From a checkpoint of a small mixture-of-experts model trained on Wikipedia: 14 layers, 32 squared ReLU neurons an expert.
Below are experts of layer 11 (counted from 0) of a mixture-of-experts language model. Rows are named router (the router's row for the expert), up (a neuron's input weights, with its number), down (a neuron's output weights, with its number) and show model dimensions 0-159. Each number is 500 + 50 x the weight over its row's rms, rounded and kept within 0 to 999. Numbers have three digits each.
After each expert's rows: a language model's description of what the expert responds to; "mostly gets" lists some tokens that are sent to it at least half of the time. This comes from a sample of Wikipedia text that the model never trained on.

# expert 53
router:498398552498509442556492478459487454437513488463460489458464541455482400470485537578508425491505503568510487479567421502471517438480617526421489482533376491446533468478524523459532470600382570465514534504494608556583417576468456496457509475543461442482494515638489476499447523488529477506520529518522399559439506520489449561570465514469454479521572424512577509466485494533503534477480478435529554400445535518429622463440444440455502558464420470515525494488478617624557493478547539
up0:541450494558428479472559401490541480494526415485479583467471475446554407466398475570445494480479487425448523524526535463405554453585489490434579582442445460399465506499497619452542484526578481525481482604506501538563481546425513541459453540426561390581519558537497517525500546513423473512391489447514459499520530490471569472554497477542501474498588488562480455627526502517460521524476487557453506476583415504533464438480562556471469527566473528573518511474451564547549405567469568
down0:529455482497544496481534506525443506514501448544516507454536442445538550482497502660432492416500490558561429501424505503498513489435386420509549500527528458473463487551503634536438411567464470526500558559543611493509533496557444500464474485487514440541512595469477452458508537450551432515470459542533454476510449406566445442490528479445476501441564517539453476532628576472507433511521449571535476534573539576440362498424443472627546500495554527468503487540519416457508460497594454
Description: First pieces of proper names and words such as Pro(vidence), An(nette), Con, Nor, Har, often after the or of.
mostly gets: "Nor", "pro", "Con", "Pro", "Am", "Har"

# expert 19
router:535463498616561422443584464469491554631487486420484479594491570517567506459530582455511411517481503516444486505531614541478497381387430527383459566502526564446521489563508461536526588525457456513474470452524499537556533502488413401519496531462522458513529562493502454533487547459537429579404477442471490482440555490462560457475421472472498503531489521519505545564499479516542552522557542409579472516476478404550488579484541418551477557547504549599495511472465483553447538454563559
up0:498533415457518533583536440578448571617364441514522455538406539597533449592504562513449485474413497449567490542507501540447468490558507472505570484457597588423491488568486454552508506492457376528424517503397483515549469537487534543465554493519496564558450538520541567439483518469442441565504500375532417501487497490492559531405519495530428429589507482503500506543607496383496515463526502476483503461570534520525510477562510461488509487502427521511482508493533516413458561418575481
down0:487500538476522549566540532464511455497528531455543439461491574444506395419509481478526574516456654565477445475589511549461471512525534442543461531441516450481478577516486475460542400520440469526416535475479478434516524580514568397473497557500540494524514498546345455438471498504538458502504556613514531451414592541446419488391526466556555513511407540544530488540464421538508514536506572558453452573515505573427555593510508511471590500490495520446479493587528498551501451447421448
Description: Syllables and accented letters inside non-English names, mainly South Asian, Slavic, Turkish, e.g. "Yakk|anti", "Konst|anti|n", "ó", "š", "ā".
mostly gets: "ó", "š", "ā", "ı", "iy", "aj"

# expert 35
router:477500474653552442478423542433476522570494540526442532555503501531587551477588455397482534515569422552546424432589620547420487447465543496482495457577481529501532450523553487498541497570483517468490471506490508426557535373500482580488572465557472514491374522495479497501500497561440540514486468408536563503515465486445464536535511555461545491524439542553543422491418561641463468461480540554517595526526555479459628500460470477483507475463517538412450491417489521511477498561536493
up0:557457387616548486423518493469442488500593548524526573523408461558536424546446543493511473464547480548571489580462545572551540562491475524512476513402486523514431500498508509535479479534523539477454519462506661475438503521518576502507485501542484525456551510604503478574502462557531489468492515539539471556447503542404437434500510441483535479519556525497554496477445518467402491450518502412560516397453451540475472457480459470534586425335430573495574352515508500474541519466534482
down0:541504579494409451483588466519548428620525541515556424420510484426527533513495586461541474564470492498432514430488496558505495608447444514530575558440457504563479560544599485557455439506527526469416453534521540393435583530503443495427486527544492504518491482376568566462525593481541399454497558456539483478522578501488481536551492440541499416496581526571498586552482504443527507500479453474471514507547427493497499474435553535546389518444426529499501426508396593568497488511494505
Description: Word-initial stems whose ending comes next, such as stre(ak), cre(ated), produc(ing), offic(e), train(ing).
mostly gets: "produc", "writ", "Rang", "offic", "Cre", "organiz"

# expert 34
router:514480560542467582538497588471502592509402481526603507476586493439539530486501583480537508477468482502432529453556561527460460421466435482512453427470587487417468528538522507529531436543479459544481538508503518525525555403469443479597359437498456503504503416506560545472542602426555510503524531469459462521558466397514634425514587486471603490593481491399528506510561541395498574476447419475502505519515463505470507514518485548473533565466468500614493485444503451503440409472500499
up0:427495504557507483534534501474466452478513486477458476434542420577495595510402528515536458508541410484437557513517526524488535456516505554653460520462462531452609499466583470534433512480541556491410533486496518419480393471553450468576501475518455457532455407455495549532503532473490482556509518458574534481577498486387605522473559525506565508584520507551476482516506507424559555452419512490437658534638541447499401551553469403448516467462502489517465469531528485518444523422521474
down0:562458519533554526510586584470540457573418501464550514503478538519487462428521456443390534510576544482610529476489455434512458469489415586564486553487553567536592500507616552438434466518453504441465557474431461555473464445452451520493562449530560507526459364534437482505513541503586485447463458497421489498515578397438548508518487526590546402446474457475566465542522502436604473572504478481517545457528539556498448579551439402519572485465559474538451448522496494532482540439461487
Description: Middle and ending syllables of European surnames and place names, often Italian or Latin (Ferruccio, Mattarella, Fernandez), and species epithets.
mostly gets: "berg", "uch", "ler", "Martin", "histor", "ica"

# expert 11
router:457418520464442501440453394556486504551476465392503594587520427579538570504533449494504533439505506519457454434478529544538563504567479509507499547425495457494542511483577438577453519484457508540474455478557529452431508543495472530494465492533543476510513529479453529440516421466469520493524487519467529457554586525545560510536612359439517460552549472489553509494529444550512381544504608452552595545530558392505507575439528597550604528545446446485422391465467482427462485445511540
up0:428552569543536414416458500473600439536413437533423569526544535565491496624577452523506511490461441443456490495492547450475488471557515448500487486554494547557503448531472509509432501520487397483540571546513509497462444574500496481482403544444550508554540422450454431468496422486452480504527564551520432433581565486498475499507539543584472528569478474434519517443521484404490497472506447523404490481601443497393479512482501588568600560558541567603561481504529417465438513511598493
down0:507452517541392474436445474525495462377584496503474447480562583584611495535557626480504436549484553459576425509600522540576459579565540554418487434524478437459561451538509462450484519546463466481462450537454477482567426520579499470489456541519519576431529447496427448497537472531451570469456577459463539574472473525487494538541454497444513481533487547569460572486509497416516427427431435437466497452501490488508533496519566447498544461509544450524502612545559511416527566608525471
Description: Inner or final word pieces after a stem, like s in compulsory, es in adolescents, u in solutions, plus plural s.
mostly gets: "classification", "s", "oper", "pres", "Church", "ics"

# expert 23
router:524520437489560554557524493528513444508531414658479567466496523505402522501545516489541443489526494501533461503476475455452478528560447456528376534426448513546475458528467470544507452478585555484500484412586377484463449562394478488512515493529487476547571583473517565537561442553430507486499591472462544498473519523512565524430446532463482448587531518405518543503538563483407501545500566533535533586446402456539457488518572447422447509523447515343546506488452426478497504472419556
up0:507563477643608497486425550505496448439537530502535572516517504533489540492505420544505479497504420464515553618524411461494447502457442452493548495423532462562455431474383446611481556487516486538503540564436437419420534496450516502485587506572438546506481518510578468509471488560446475561483543475517420502490518581498497573511570552436536556523489468483543411519515530497535474547500509452450521494482523543458456518492430461487586404629397561424489530579475415436482426554500521
down0:525491605530498542411492487533564513570565467422525495562436533468543602543518544554548509410514463547499456518530487516563509487506409541617463507503441499562503439541487491584538491416460481483459449556456504590516505611505361526498444434439470485540543526527533425535464525450457491483511475502529539468495511454531499516454488457523463412515494459516569554449533490433492517476603498480512508405393394528561521592542430448504471472509441408596490558479492477572524499535341495
Description: Line breaks, numbers and pipes in infobox lists and tables, like time-zone UTC offsets, stats lines and league rows.
mostly gets: "According ", "|---|---|---|---|", "Personal ", "Apps ", "also", "|---|---|---|"

# expert 57
router:391556443587480515568503507521563566591503546557576492430429518453424514556546496506524426427437582465515507430494461453522453483556494602411544372611465462520548465485495531422525434599509490532487414495492538556563487552493469493498452534507482543541505607522491407483483526496443539550569463460481414506540525487570482513432482485448487445444475548509451483482464551534494500509427524501469499550492541433486420445436445522609522527575473597589526493567565507511432558577514469
up0:441583424520527521496512623458581534568483535540604504443448536525463412605441564449500386492427461535444451508480556491438489426543550470446566551515453435501428469494538462500542479491554573406483405474530551574567484563483467499513471382434472416618565536554540516428483539510492505569501549509474458543517503553488489441486449438466470560484447518456466531513506496492460581457512540438523507543502502474556468587431452523569534469537485438508512482530564488567386448580488543
down0:568534507571540537447527483458499519545479575524476487414508467422532550562465512481540517509467469401444482525555649455444479406462529528568498465545526488542553438539461532349430510456512475458443619485504533493508404427422480518448595437486449444576499479440510555570521427532543466533584467510444462408516499558542528429448477469568482428480491576386448513527552495440566515545474521474579545569559478541552547548523445485534522471555517534495480458498517441450550580463467463
Description: Sentence-final periods and paragraph breaks, especially line breaks right after == section headings ==, plus Sh, Sch, Nich name starts.
mostly gets: "\". ", "Sh", "Kal", ".\" ", "Nich", "Sch"

# expert 39
router:544439489493512455493472466490524364449473521524524497589462461501534591460473406541509528576559555539561493505525479454478435504521543530493605593460492488484463610502448454464477484531472488442516450440498572417520458462627539575442530455477500445453554487633507474548532507451516524525504457526525506480611563529525538384398580553520496505493518567528482558452524526504575492413406476411518511539492442472474520401523576534466461491591448472453436480540512605570527539556527470
up0:534613515488520375537494526413504517554550443500496502536434431573551554502518490496505442488543569457455602494504569573498416431491507514419542600510446511371538465470482498622532512543486503506538457472552505477469515616511547433444626442473481517494503501595553562476510479500517534418533561402550484494492449429499463414507542469485523464542425512434504534525516547500506555511470557481426519502441443418408410465510515546530503403447439511476546496549572550476498446599482496
down0:498512435503553426497463472510539413496557535474524492516501471477568479555482540566534533524480520541403410485483498475500602468456540503534546404499530492597552450515602534503520457536516459466526540589521530564514380514515480616552529426565541570480556506456520513514446414407508520476481434589465537465561431542558409496520521485506451442452434458415547470510480502448549379532519576526545500465401527544456492511514517416623483461556449536476472415582463558389475504459523456
Description: Word pieces inside ordinary narrative words, such as h-ind-wings, ex-cluded, ant-agonist, decid-es, plus words like year, However, every.
mostly gets: "year", "However", "years", "every", "fail", "increas"

# expert 58
router:474460484551529533661512453437515524417443452475443583461452534592501451454491500584551542531548524524483482424616453524462573478547496501468546475476569453493572466484569450503404487546447512514540564516469407509561480402499492516552477490491488532437517421621434501482389492531514483517505458476522553606472508484500499515477515459514478475581550383461469447533585554436584415461448519430561449511535486423498571487515465477613532467500532522505503505465465517593445516517486396
up0:496541445505549524503438449491495575410436408424485375496595480500551534559556476530457624477545519501444531525512428561523510549464433565478479504545426501485486503520587538521397509548598486589544445457431411524528473427581503492454480431497553511521454513549520521475535567425487527500624428491464460514462549545415468479499503465487457555579542463468393514486535530473503491502554473405530590521569592559494578456518401523520459464425499535455465530494528433513466492593504483
down0:482523510589390552441531471507580486432556470442543480517457462358482535517431563518490655399454460489405455548539545545488480535514544494551454435524456521564581599465405512612459522514423450501418536530461431502429500545497495516483451443548461465537535538406476485515504531509473524542453426546443509455558529481478527512495427469495502576444441519504477473579467419504424504497523562560549517538463504472533506510584468577496509500545523492601495536547384553585536496481448544
Description: Opening pieces of common words starting with Co, Con, Gu, Au, pro, appro (Concrete, Contraindications, reserve), often in infobox fields.
mostly gets: "Con", "Co", "appro", "Gu", "reser", "Au"

# expert 43
router:524507464447576528395490532496511412486480478476598530562455501520587529535512415527515457431526494518447545494461503483544385496650501478503429559401585511567498404520502460532474473542533509413466422449533480512541419469457520485541552478490458483418480476476562537509492520422501493485591481460480452471630385544520484532567566471480466444547440532558552500528507531516513485478528574362497494491412476453526470554479609408441471480553445506482492514557510410482480492464526604
up0:473553504521555501392496510491522479456588517581599552537576492610507487439491502506495536429496521531446475461445511471453528475540494402488472529498499500500490424512495391524525505490558455499476538502396613609528549362506570523470514559420491532530472494401551489461433560502556549601478434416518567525543436453522446592470561583541521527487462463468504507508532460433427513480563490420419450496531515426468573478508448513454419580554523508516540429478445579465511527433532575
down0:462528466453529508513525540523590519442490461481479529508427445552497526491537536496482495465518531496527465442444448530435513502439544540455478492572486529443509459573493491548512544559475444555546540406403526540490441575434477490573482473502501524564454585471441501464467487511631476582549468462565420435507586442502514588447476513559501447381593550474539551510550519482542422566532435511517383453510519523438486526555459411520513405483571634540473513427487611431531468563406444
Description: Word-final suffixes before punctuation and numbers in tables or dates, e.g. "includ|ed:", "declar|ed.", "5:17", "on 18 October".
mostly gets: "However", "time", "years", "ated", "year", "ted"

# expert 46
router:569465492561533547448433470448540486492447617518474579493487545486537446526537579489488553452595566558513524538481635538444537482388531457478497510573553473506585428632499471536581467561466489448523422472464585533465536520610419500472540469529509473457435572584530412480508502545441598562421501402533538516518519505505469514440584546518499516474501507511478556494513427470532494437523525480566466470444588523461516362499581483464515457459565459451480535487458507506475586485519546
up0:537533491469550459452491441484499480464461502434485507482506493563482451482551530483551481508541540508445576498364509533555556575513537443437490469482542519551523422598465493502515505528536476509485572424454533571544504478647484539466462554405522355541492495505578459564574572510508469501539476581582536393575509508430541495433517593510514488463535545451470424610497520395503473468461483482445554470438506531505564457491503451414542514530395491450528450439562408494556486405521580
down0:553446463474462512436489508515526508494464601462485375509511561465549596576448488468492468560530466538505456564479565486569494566429450495506541490512527561571458506520462455473445473488489542537434470560572502516513569556537479538474557543462440572427516487566536418425494515512584499523515493410481483444491497536539493416442367520522478514469551561562474573674459369459502547533429422557409527511565497451492530446455409502456548563558502502445480483541429504581556471452487482
Description: Latin-derived verb stems awaiting endings like -ing or -ed (produc, organiz, meas, particip), especially ac in evacuate and accompany.
mostly gets: "produc", "organiz", "meas", "offic", "pain", "collec"

# expert 41
router:605532480498406485447517433522562478487589491476475523516565497434567529445495551520501490513531454501597480435452546493536500440470472450433486598450511519444517479408541498531479500532435466416421498508497445416484565481470426596528465488554531569449518566470398476553500606530580554535439539537460522526478532531550504547539513541479619502523486429565531520553481495484474527506430532565531623522405430501442536453503493570603455420546422496477418524432456508446528398511467417
up0:538555427554475550544485549522423528448497559481494516465442507515574483447501470397550525559472389567519503536604560501540537507506511459506477566573534418491517526437548521532441434531517457467513508481518602484377480610481421541529448478482434487562482526560493507530629449501499599499408606482452451544486527452508519548423486473489538572525473441575505414554451455425518526508539548418498455544513471547511501467364428556551522496433565451527451454530463425480540483544428468
down0:501453646570493541512450506484584581512437462486544498502504479600377492492544452447462429579520516498477562550500486559502574557454490452585535503501545451483466429572511423434468513496450499485541387547549547452519349488451476480492509502529442472482505466486626411534503512545517534546547501512459478525599432447571449468503435519537540425444503512448466499553499541559540474544515534500478484575474525437555509589458594471525491516474463522520464402557599442569401554495462493
Description: Middle pieces of words like be-aut-y, arg-ument, mod, birth, plus stray punctuation such as %, ; and == in lists.
mostly gets: "birth", "Genus", "mod", "offic", "alleng", "Mov"

# expert 18
router:479540494473494498462460538516486359462431485572457486434578512485464412539431469536490486512522542521422525499488563471509545473459500536396517540545534413534470586409494530456484562516494470424551532513474433479495522501547409468520514449490490546434460484519456597406536500511532489534461415591487598494472476439478528476515458564511445528523545542524532512554492462620547595392607438503470490472595545507560541468486466475503402541595401459550466432574536587509583423479484525
up0:527455482441482498428463388520572429524570466550511421505490491541512487525511522468519547545520568566510549539520475508535458501437521569485544618568486521493527473523556519550540468567506454419487456545560525493528499557554560505499507445497442495423358478427426547433429551562511491600438476474538561476500535481522489399371419447525584495458539476543493470539408458447516499461590449516492491520496370439569526537532508506450477536429532411502597497637462460566473507513486523
down0:449523406538468500628483505616414529478578512490520423480529442520498462556448348523398481436485542555473608583420522528526544551490469601459451496532483333534531478485520448501448463474573503553482540498438525510540479452497454423496459528472503572439405540493497511514491451419519457568474450507445529495535444475489528525483561559519595513477461590476519481461464454504524505513432446489506517576493484545583511501490427627490504452496520493521509593456549510508412503570510554
Description: Prepositions and linking words, mostly "of", also in, with, for, when, after a noun and before a determiner: units of the, Dance of Death.
mostly gets: "of ", "when ", "with ", "called ", "gave ", "When "

# expert 21
router:527483486432498504502411534489504445519458564516464560539478489421420396561454501474526532489517455549559427456396473597507479574558571445491518431481490483464413514448609514483491500535518565407557512514573457589510447594534510587503495475542538456473498483502451430538448385470476525489474545511477614500501471509515509472579517476387503512481536589466442528536584542530530435542462594538424474502606556599551458470463514531536513509580500576432533546518489599456488568468543452
up0:576541478523501440466549505518584485552489428547477473518497486523466447583484485456464428434566453537468465520496482441483489487539435463479580524483387494413503561503572532541564557443506496517533369377576417522575509524462514535477469482555503442464540599427512511491441470538542514485631474428519484504472531499497430501573516559496608405526628499574522485582452524455441516487441580549445447536606450503525524456445445520441522497515480541409545562466555414469502484544486516
down0:507429479495456415473572475467416504453496500507458524536504460487485469475562583564584470518506401455520531481551562531490523483600423498490486569521422414527501370375461521449474460483601504429445474513541537480553556548579524487491480451522531461509450533569413466451443452495521387501503478551523559456544494491522553505449498541572567457502393563496524471539516505488453505547464588507483528500520614551588474425484605565485568446419510551501506507426476554454481609590520472
Description: Capital P and similar capitals beginning proper names or table entries, like Pistons, Penguin, Presented, plus table separators and years.
mostly gets: "P", "Atl", "Pl", "|---|---|---|---", "|---|---|---|---|", "Turnout "

# expert 20
router:483497480488438432495518417499593433567480574548429561511567511552466428552421524538434508464503626504523550540467484524588511510519487545502524459508525484403564500474580482437607535480588479534507460592483486491499497458533578385466515498523499500499417518498465502500568575609564504500491431582549432523485457492454467429508466607451474486541540423539434548549509441560618523462545473508444473501522589538423475511517420494501481611580503494618534507583458485461489530493541503
up0:544450481556506456422499466461444536597478533502532581489489463558451498549526505551432609451466574447497551524498469504447420551432604464463638515533470431483498437538437471445525468560468423534385439489494456511518519461482487515533557594567522514517471535511478496413502547444587517474452527493459473508495513465478490384426470491493414512537514512414473579569471476568640413518476437514485551514572528503496465593581417563455523502509496471605486539439500495581530513544520436
down0:550442468543475475541444553578546496523513543497508485571482549527531425458510430530486467442489551573506417466474577532422484430369539357466524421484547488413531470549537505506485487441477513547510528549513489511429566477542475512423465521491485567472500411480492549514557511498582447479498520512512532656399364673477511526534563462501401535541557465515474501464468539618524496455519502463509484455405499565534479511475500509492558542422449525520511471541465437505449561480573512
Description: Past-tense action verbs after he or who, plus prepositions before objects in biographies: wrote, received, collected, of, for, with.
mostly gets: "had ", "received ", "returned ", "wrote ", "make ", "continued "

# expert 27
router:577513489596493470472501506408512538489465414415458448382512515500537430456522549487494507498568554472461434458494534596507508552516517487521398558565507510394572490394455501570464541454582515534544564507533484533550429568380506550425514513558519472441453430447499559479539430558613483444518436475446523477546519512519452472565458538514484552517500532509548507478597464522516528558404518509528485496560509568454505594463485405451556501543555550638490513444453488581533560523556477
up28:462421392521422422586477517391627527445480533473532571490419515527486543467511521497522416534465541501480431458553443516496534488486479500538447507477394596573433481545459465481497480483584457520522462424542491515481556545552493491365476577442465548511519614527593553444487470524502542485502497485503420525555569497584500471580455466488489472489507537532526579500506465453612448466423505484482536470485518599380510609545478472409530511476511589534510500524558400501511474540467527
down28:524498449528480537495517514507527561480480451583548517595514491561484446561495450421576490550535502467470448501516497595502522559488456502433459438481532554581416488503437531500446519496510433536625530493479510496462515482445542550554477518547354500512443409565624447498536551495608524518506344473591464451534514534498570476396478513605540492523480443513434428488510536413559548436478468527486554449534454526457468465521509536458513518460508533524516481426582477477380393498462571
Description: Digit groups inside large numbers, dates and table figures, such as vote counts (331,720), days in dates, and 19th-century years.
mostly gets: "187", "185", "186", "189", "195", "182"

# expert 51
router:553561469542460546538463479538519566448555497469533449498446554552455547589416460496509602515475521487532549445543433490613475585586516524476530433495499483548495582558541491455493483575535516393531432586412462535534471561510487500523523460548486461445491556505489501553443500578439529515497610434452539425479539500465453481353465524470511500468452491491418416371497427477456401542462516461408399462432581552516506470584532520453562540543499561480542500497535493470475546569509457
up0:587600519586440515478456478448523476518514491486560531468495609473424464508406501503518486511476473466476428498520432466504571480659494541469532547467484500454542557462506492514488465491505575480520534473499483519644521558517406497516438498536439549527473491525465431501446491584444501483502494439540506519600527507360459556524537468584493506507452438362506487504536416515495529497500468504559541407480570559379412442487471580485572459493528568456522594595448525560440512482505446
down0:571451497462522491529455483326546510495466498509513466541480437574500487564552415516531457457549460484486474495435590481354459457444493485547513441455508485554587459543497464518564535508455524429568394511626482458494464519524517506430533436491492446576477502464530525618476531485441517521519446486577487474470468449555490502417479497692476477466471495496475574523517491433537611520462473513545493547540516601496512479462485446465599574479485438518530511542520522497518487445599585
Description: First letters of nouns after the or a, such as h-enchmen, h-ospital, h-air, g-irl, plus sentence-ending periods and Ch/Sh name starts.
mostly gets: "Ch", "Sh", "conc", "Sw", "Kn", "Bh"

# expert 32
router:581438467595542558502459589452594480485478564491468536488445459524507588563469404461529517535542461467571441410515465596509485567416404455547496543474495437528461484521496446549508516477489497497471532469541619437442430554540455543489534524377403455484484491558455561508518491553410559577525502468474556479569439523530575494497478492609467509498524448515473547517556497476396459577507547421539531515600502493464491510550514377490520396434458526386467550502538519532541523511494512
up0:552477426452543495397470476443532491500499537492495496526502495492438544606473398441541514571659514488438416448473482455520553566579452548493515451488503566479381493595512474567495484503494445561567490426499493417450433550529520506479405452531435559488446567523445544529508530488423534499488521459577508565539505512563459463478586508606537548504461459475515563525524415487505536496481471485565436368577523523448524488542524482489567516422611428500563500462528514483493531542487377
down0:510424494490485523533540487464502571553441517475555559468569490511463489549607571424466569453468559510545532413655487447583550514559448541500546471506505581520504477414412516493600500467518544506460465456520442450491612544476516524470474520578443380438501475544432407374461498511466535455453503545455498515491558536428548477502522445510507596455568464484418479428547551491556494523545479511498399509557455487546475504538532372510548424496466496524598526525464537492564560460446512
Description: Line breaks and short syllables such as be, He, fe, Me starting or inside words, often in table cells: beque(athed), She(ep), Heat.
mostly gets: "women", "Women", "children", "Be", "fe", "He"

# expert 45
router:509569493576472537424489522504446507514473418525523517490537517464505562499540497427494490479488441474495541455434525591500459513473407458408535589350539526464454454467516532565466474571464503454489522476434575548458503497602470495464524485467443460507591574517493476497457488498565519576451613563404521499492476436525555462560528497455590554532446583567501443418479591449500442448441567448487583565391447522385460518550508375478399505552446470496484447532488513499536483480519517
up0:521516556434549586536537454490395448580531506477438416501487527503500572499435529579446623536500466448406454463508516513489497450430516469390539560501426502517431492603439563513509538490505536410492421482489507591526592410544419451546503502435491559477485514542599401437469564500495463510407481601542501492501462514522463454427512522482569514480517487378504472556567540486474454544509461487478528517513578474537527577460510493475473482567442588539483482517512569444483540624547443
down0:535527461449468536553465495512558488495476425469536523420490501501450425557422523519533476463471483553517501542634485527510596507485545504465470548631467523525471500479471493508392542475520459541467575497505564425566485458489431446503427454555365491443527570603537461572506588475551474532496465499491502440540435575428517587487454540465497443568479489548463435525630449517448579517551451457440447524483488438551463481449520459590566516464479498428445539432612471453548544570562448
Description: Last pieces that end words or names, such as Ever-y-thing, Dyn-as-ties, Dickin-son, Financ-ial, usually followed by punctuation or spaces.
mostly gets: "every", "time", "ings", "mother", "ight", "akes"

# expert 12
router:542514458492536570464371474393577528567514496578608514510487530423584543388538555469439470499478516568586500486471527482597452551549481579462519546514566464501479477467440455515477437549473554490428500512517533554533472508425501519553425492450479476503539427469546483532572540534528441488492541453477358472549538500578577474479524477549609490478422532534456449534534506449446452545514593492491580524539533508570572428450504426482474526545419457506436524521472541505517555363489435
up0:470610537496464546510488416445581531579413530455464497497488397507595543523453523480491519519441463535513455428510480414548553542471516489470527443526560470460468439532496464550495509491502511502444556452575598582455478535514431505488465555565493436524527411454426547430638519477474542486451534475529459520533464487520471473541457544541610583478448518468473495496435427494458540630540520563551443471460544483584491483528469499423475513469421539523586466635420552368534496501513460
down0:516423506486498472575570553531472455470561519477503548471484498523541512430440536492536436513473367478414537489570433451460406403512470511471601478435506490474555522493556445493579509511473425555506458539460553454562455506520511484476452482457565516512550524536628510526547527423483511440587465601483461506419560475440409475533479533429470493482549488440421511448469487583516493560454462475599551468488615507520497529562504513485499446420487568499482522565564626455558372523569556
Description: Final piece completing a word, such as bir-d, Accoun-t, for-est, improv-ement, plus closing parentheses after years and generic nouns like name, season.
mostly gets: "name", "classification", "century", "song", "ature", "area"

# expert 38
router:622483436490461475517467549481465479479508486507493412576601516426406427451409512528467499425504506479533467479513478533548463525461560447563469476543543599498482528520507421524521528621478429511577526386499490554609511453571435464457520432512480487479620479446461516470598532487545545501484500588557488477450529542517621545459562524431456502469498530534517422528500499427559493507515482477539473544527431479485547446595476504508419486420560468429507479570494347451491525454554468
up0:451466495542511401579404493441433469437449532424498448557489505529592549426506557632400522544470523500506555422469529494508431532462514425475453531475524487538499569585517567541432541504498527458507499402461461582562462491610477467513455496458504503455483484565543570566494474450425563439520452459503488513447533542505532438467482463531470554505471529433502501561502478528478476545545528423547503483566392618507519442490486515466550520493509499465379582537509538551473481654613454
down0:504551536426404515412422479551538553422457624491480554508418435474519469478526520567634545452497468453473576518490537470543490493424453501529571418498502593521462519496542522542423479495431541470439480507421494503470460513480516515544562537559511426447430494429500463464610572472566550523403500554538550431433485494523512548549549495582450452515522514457432516444368503585566538382514490560510523500474471444567460473493507542495472504410479568509481481448560498482550476568547587
Description: Line breaks, spaces and final number tokens closing table cells and rows in sports, election and track-listing tables, plus codes like FW, MF, Win, Loss.
mostly gets: "FW ", "Yes ", "MF ", "Win ", "DF ", "Loss "

# expert 62
router:519458478529613588435541503527452491557465543534471398540500550422502433615447574532491484460505474525430556489469493547482565454415523477528527420477560591410520577507400439526582427558463495507538595494477518578445557520559458479526504472464514493556489455536524425584471488523425521474435485566544495512490581460447498419610552553452546484497539546475438542498486544545465610334517512463530469492449540453513475497465493451529527504499481618574490490519453501553500507495457574
up0:380494456530525520538519547549505522482446474613466441524482516485508439485419577548452484478430483456626505539547503477497458525542463520366436443478441481475526603526495480451532557561524482443452526449530535579516471525450382504430505523533438463468551516503616478525594495571443490575419457412504496509506587461456474504564522570565495593486487456429511519562515492497567612374501483572516607469532454536530467539523515455505502426494437509547493451483518511485532506531390472
down0:415513513507527485492530475521537458539371442484465507484543547613471489571491465405488520505420519486463454451498511561512438591528444572604588415448480490493553514503447499551489523487578572443486514558435447514472534481420525471479344502457556557411530509558582505463526488398453522568525502496436439452513465522563491540592497555568543478480504459492526533411515555543461496579499502512518452506566534564477493535597506444446509346571451558498470490494423522512514496543596524
Description: Opening syllable of personal surnames or given names after a first name, often Slavic, Italian or Japanese: Marić, Donato, Katagiri, Marqués.
mostly gets: "Ab", "Kar", "Mar", "Har", "An", "Tak"

# expert 48
router:567382437600530500448486506438451531575477525460577453527494475511568517578368520412536450462506436551521538468473508445504430529465415607463538479408518505433468489497482466506443451519494602560502540458434578521504450580475517458578545456568520469476564494512536459493480544453560459479504442496449516591524578545517592428485394556469610521483455544479435400559506505489439570550556490456483436492494414481537418551501460520551505513505522596526453529490472430509460445527540501
up0:503464473495521495474463513457430437504527442558432494526498525525546528589469571481520477395476449450436415502421542498463535452494417477477587554509494566492540547437557442566422491561578502424532466498555548566622556449485527444598524510637436504522484405502538457502516537511535394444491516468409489549511493514441509510541512454474484500507574577487539441514451585498367517510499503557431541508567527497498512581458456570536430488566509526474530584443409538444535429437572497
down0:499530575509467471466509455481529592569477470500479603600487558420633573601484580446461544480513548432492541456501547506495436609455463505502550451466470485447530590414449560451443508455431469438458440465525478474561490446442560455558528502499455445568434455532452535561436404555380525454476519579521488529549488488464573503496470552530513557542569462499476520479508584469528449442487480460444446453493461565517474516453480430555567536508592483606525433517496523578513530456540425
Description: Syllable pieces inside Indian, Indonesian, Thai, Korean or Georgian names, such as Chandur-k-ar, Raj-in-ikanth, Akhal-k-alaki.
mostly gets: "Ak", "osh", "ik", "iy", "ak", "k"

# expert 30
router:528519445534504511537488533493522574566414573495481509553512501538524488469501518397407400570438561509463375544489514454435522482476434540458467389559609579442508447549583468502573455503467533542444509524441445481555581515513473438594447492522487608522548492507510526503458520432483400617535469524402514573533487513536558421512549386486472466554447442506550554481491563492498523460565521504569484549534522455452484474537486595428495547490472556549533488477442452559537574450428469
up0:494545472596464454437532437412482460460526569596515497500474485506531457511548475499542424565607480564618487470562535457540566492542411479444522533478537419491452503396547582492506583523467435550436450428454488482529583463440435502429485407494482540603575490385440499444577473408557514531504471519483402530555538472550519533489419437497483516553469573487478544475426550459505583444495492449434450538520562466498490488545534518597509487524486533552548561510459609497477480535458476
down0:456429493570433584517579612499510621527479482492465447513455455439424603468536500534536495475518448510572477461573510488475482568528400464495472425441441530555577418574497499411563506456464466559562441469362517540542444419490482562516604578507493514534466520603509485474471536512486578599394486545502478503540494534558496511424451486512459429548576472493521517467536471437539524530462484546524473543504545565482423566551512563501456436562417526501505455461412523451556477470464497
Description: Inner pieces of long or foreign words and names, such as mag-ocr-acy, Aut-onom-ous, Vá-cl-av, plus accented and Greek bytes.
mostly gets: "yl", "tiv", "Serb", "iev", "Croati", "Bl"